Experts of a small language model.
Experts: 6 picks a token, a sigmoid router.
Below are experts of layer 2 (counted from 0) of a mixture-of-experts language model. Rows are named gate (a neuron's input weights, with its number), up (a neuron's input weights, with its number) and show model dimensions 0-127. Each number is 500 + 50 x the weight over its row's rms, rounded and kept within 0 to 999. Numbers have three digits each.
Before each expert's rows: a language model's description of what the expert responds to. This comes from a sample of Wikipedia text that the model never trained on.

# expert 18
Short mid-word pieces like ish, it, ut, o, at inside names and words, e.g. Par-ish, Lie-ut-enant, R-it-ter, Lorenz-o.
gate5:450461466426487528459484504538502548481508560376485451472392414447535478498443509466477501504516555577474558454513433549364547469479518515574483569540570509471511520425503564551587522412498449523464463529491507461504422527448532513477453500536491503469513527476467490448614497608531456564548498563512490527407430519473428551437478525504482525434556420534518532592476472415437342515521
up5:427470407461495550487475555496459553477571532443441532538452482437490484475502419455463490544461546552511555461470471523345515497530525462521517637488481404435465518433535511612510547526483491497456517476444451463555457475505464541522463562583482410514527521499447466492614496571459501520449442584575513552440473480524452587369484526574496501492505494567551493524455426459408402488514

# expert 23
Word-final pieces of personal and place names, often foreign, in tables and credit lists, such as -o, -a, -ina, -ley, and RA in NLRA.
gate0:550491564527475503578509490522570549456471455493515520602485433420389528537471479488534413612560503531416474494451556468418507375473531387560520512524450470466517451495464443517478452477520484413529542451494412474457532479555483518513501515407478471536380473466420492488557584431512509483562534454553488455444483568525532478437418587498558529544531498458532506527482439519493446448367
up0:483443455482546485443433485467470479550492516512475496452524545524614501549549510488400578435502446499581547480597477504517539654518427628467459465511544458557446504493482582470516517514464463577466449494514503526531511543534524491534539439535583494473564559431502536474464376548487491450446521517470519517556502464436452594545651490555491468444504496523465537444539602550507549511611

# expert 10
First piece of a word, often a capital or consonant cluster like Th, W, L, Ch, sh, as in Through, Thailand, rural.
gate0:536472519542514515525485573475364537592472556570419427568478495510483554581505459525431520529438555481510509419597480476494455517502492546533614502582482537500514486544488462525519430540481503518448570563485454420455491563435552515447497434484500490491507523497526414529435390492545521580390450518524523449508512440493589379467583483463556406435571563530460533469520493510590480484556
up0:496507496435473479410501407533595460405591495393591557459531489481536419447514531512551462448542417491498520526421521565484523526503559485512447475412490480500531548493487573517523547448471560458552432410495487611521451412555460520507509517463463504532521510563472576474539544598426480413572503457460544521554384539475468550497448517552485598556436424524513458572482482437452544493468

# expert 40
Short mid-word syllables like st, ay, ag, ann, ess following an opening letter, especially wom in woman and women.
gate0:480529435520472492473581509513442530451550538524565481437553571520515551486510414503464443523512490473452555435531562497508638550440519509552518421497427618501573530504434550474555418437492471522488470487448538515535523446512508496594542506510587362540529504469467528564495467472565384550422430534603518408528515446501500582576483483544557570519469549579539533478549579462499536520472
up0:575466479531507445545462562591510496535506573499536515487512441462496436469525458543523486504446536550462458515562469494587562445517477562487527540401452433493481449478410445557598449547516567464501526459461518535416508479549477544609483484462378592396488503476534402540458504533484537503471507523474484536510448493411520407486579431501492514434564452529560510438506490315500512523574

# expert 43
Word-final noun suffixes completing split words, like -tion, -ation, -ence, -ment, -ing, as in Competition, sequence, landscaping.
gate0:498532517564545458616543453498526499467558455547542507542489544513527570567540526448492565563472486552485485448513452603534610552565541389374443512539514496512535535483465426530484406510548483412563532541538468453442494480539629459436423494517476509478521413464462429528471536479498507448471499495551537474600520436515534416428454524491510574520467495544520403505479441429413519519406
up0:512481514603546493602560479530498475502493508497530561462496574490489488511522512458483530570426534610515439475457488590538576437513603519459486422570492508415507505510543453513429421531550519422522553469499484456514466517488545444532412490443560519526573496546562493544512435497467515525527603462600453417544660481564489436467416540526443575479558457504575429465485505414505543440476

# expert 52
Hyphens, auxiliaries was, were, been, be, not, and negating or Latin prefixes un, sub, as in uneasiness, subsequently.
gate5:549524477549513632550440505476470541485492509455455486493573478459483507529501515562368485471513500479501565486500497507567582550452499440502583476570474641491453505510527552457503563520530508462561465484383424509632515610549509490435472481521506405501481480609492497466544431395378511476510479496440562508557481515522518492509553469493531452449542477424566431601528519509521437515560
up5:473561514534441623541383472479473580462460439444490538521514417430474538486591485614453522490526485468493551465537496409528571539464452508489516523648487574516472512490558517503442601520517451455522520460460421529523478624494547465437511511597518426514478440530497491477566501410446550421462518516453498558533449529520510514434544549533559434440515528408585479535463546470485437465519

# expert 4
Year and number openers like 200, 201, 199 in dates and tables, plus mid-word fragments such as bu in distributed, Columbus.
gate0:483472602440566493487436452467571485525511494494591530531533459580516517524433497517547514549588558457455434565481508531465524494525570429515518459456522388536532591479537461455547529498451427570370570557534499498522524505546441472521475508428450409431509495494489495493453452484563492515508501459529508511583470531580461444598477579504492519496582469601378642547494469497482580538539
up0:532476570558526453509452455470550469543558531442469491529540410564534535468463477503544509489550632435455462554413506459483423544562517459501521472534576490495528592488560422493464464592487415575545551538499524506537516420531507482571527453407499474457501435552494495501497468495661544478557454497539482607589563492578500444536475526551506448528496500641441582499461487548465554465533

# expert 56
Stem pieces beginning compounds or longer words, such as work-place, rail-roads, month-s, Genus, Record-ed, inter-disciplinary.
gate6:444464488505484415512522494529543550466505527511507446451628469515526503595526518520448447597435542507549532417454567537516501512561549420529515510460394528399490518579441456561505554463451503532469530548438496561537427459499503516523482495398491526511568512339495480448608446525496465501460447418540466554500481423429421528504561441567478506498415587619486504503482467451504526518541
up6:486516565485539526455574464408533470462446501462552556505438476539449579516492497424564649456529469507523457507423470472564515555440536498545515452515649547546476495533472441519513470491460556490523468429521513482417496558586501462471485479520580410532530496594530467470481489542581448498532530541459548570499548461512527413465420459477487598489551484481497391364545529537491472613531

# expert 17
Word-ending pieces closing names and words, such as -er, -ard in Edward, -tor in actor, and John, often before a parenthesis or table bar.
gate6:592475454439543509516466442406549490599451541455546527503515412456509449536535507547497469481468510606482583544548463455468475533433514544478500601554522513513516566500366426498385482511436460525497517564471504499498514457453582533433511536462591558447415520493551554567457578385459522477483509502488493388519473490537405463495451501538585526570548475436541499574572514476498444440490
up6:450431453497465504487387526438514546502491512415532499486563496545517539480499536561507499390489481506507373468467481463495449512615535400544535529516471446477503507502474545496441538523471437496561514417507601499499499425474488449541493569488568531504500446486442472475517514541480568381527531396512443471475499428493468438496443496595393516518515515542323461435490408542437475592508

# expert 62
Final digits of years, scores, dates and volume numbers, especially in tables and birth dates, such as 201-7, 54–14, Vol. 4.
gate0:514476584430520422507492471486492509409524484565549511565482456428482542581569467554469575495417508530483461588538592480564520508457543543515500485444465495599533485538550530579471571482399535486470565440454510551536499526498499544502499468416494515579501571508455645569457521484523509561474525449487501416514563496475546511488538452482477518378594559505478496508443485353569522509392
up0:511501544447495493539521486477456485416528463499496491569543378561524480443510461470474520499394529560469505471556510496570583554430531483480500446486507627575557499540519511545550485494505509460452476550486498577508439516557518488485489420447435522562469492448513514470469513574541522541453469562270517496561474388500552490512562424409480498426513475468495539544510565383543500551432

# expert 24
Single capital letters beginning a word or acronym after a pipe, dash or parenthesis, such as O in KOTC, V-ancouver, G-abon, and CJK byte pieces.
gate5:503385579499478506495503492513499537494480530442542538495466483493570455524522549447391600485486470503416424504500499551503431470474613534473518531455455523403482437396563459491529423536567526465504485549526497506483526537528499485472469495488434523521452520386543462453576359408444435430390478529549551456538518465447389505451554555509476544641508471469521492530526521475456476585480
up5:528431503563512564540477529494541490503455511450518531523445502518550461515495537459448581517490517552407472534442548502438499457499552484513485588454430502354418417355571483527520469558540467439518497561508447481536528564526507536467451537521426502501493421428517391441588395387440424462467483498545573502523522499436475562463504550543467506616461473484509492471504475586433485575463

# expert 45
Single capital letters opening a proper name or title after a space, colon or quote, such as H-imself, P-tolemaic, N-intendo.
gate5:475489565521501565423419489459501520500557559456508475535458577590430527496447539513510429533478477470519486480548558556462493483484486537492455391464511410494560558370443484534530459499476598456413530565479531432443472419517489645518561492537643609545561439475547541484511500497506426513488459523463479448528555454486494523535499430478493429484498501521376451499462509564520580431468
up5:494473536503509575418414493469501540504522552462516471540466562609415506507466524529517410529489485450530473460552568544455482489458463549520464417471481426477576535355486447509513462509497552459384513585481525406456508432498496640499559487533619592565573455493533543473464525506531431515488454505455491446535561467512483518505478428511498429516477525518362469500478540539520607422485

# expert 7
Word-final plural or verb endings like -s, -es, -ers, -ants completing a split word before of, and, in: orders, others, descendants.
gate6:463478448438541500496543500474489593627452433486444532529452536464606557510454534468483506596523487492525585468451477408533500505500568454486506485510484521421460481472688403424543464561483511553499480507509457527469572569551440488491478427530546448509465515474521417470498431542415519442485480510600506562505560473424561495444440525617446447504499535558508559478499449463458467548569
up6:567515472451406474568483490509549495394454579568457460472435538476544464341500406531598454442495572483492521493438522484458509575620442527511472504471455487450400465552455528450439517539470418441503496481516448411517536573502570501502527513550513476542498531568469551526405585568515489493472493582584438447426456509492536507497504434545544475464502559493398556520440450523476520548486

# expert 53
Short vowel-consonant syllables inside words and names after an opening letter, such as -ib- in visible, -ad- in decades, am, ol, av.
gate29:462510401427543485539522577458483481499479469443482576493484448462576522471547501510491552524446566598492553590429553542494475519489590547425492528499529474503417470575524484500436546357512453522516586449401457482528468549491519550425476622501521548518469584463491498522535444541468482501441444441516502598500524424565552570576397489498464557476457524537459516555573541447534486410442
up29:460530465410484522535463381496457498559526615527430483519472545443517504453451530478488517468504494480457533482587441550456484545463396418445497543435549526563534563574473518497522462511528602566480488535458544525478544556441496504558465492459431557439510458574543591589449538497431550460503463524462431419503559537500526501515438419446571473534441546462529538635433477480593440473585

# expert 61
Short pieces inside or beginning words after a capital, such as Go in Goethe, ock in Stockholm, it in Manitoba, h in hemoglobin.
gate0:520435535469589437632474400553577525461543390535542519529472543414585453468462458467490554569415443491501411420511484548507372481499455493439476471412487516465419558555534538585539502479550521525495442511562482528447463594588466561515492538502449498556498506513477542374533463492444492478479518531523499492533527569506474500525484524469397492535462528462461524487447455509420552540393
up0:513547491490427463368480508415450473495452568483508527557491478590409535546553549486487542499460613462422530529460582532565590553436566506486573436575473485521522418472499516398417488482458467548545557487488533430520528435482484458573462433485616510505477498443560411531535493471547534514539487509447502494542550433579613520560445546460527549506461521522553535481566503521488429410539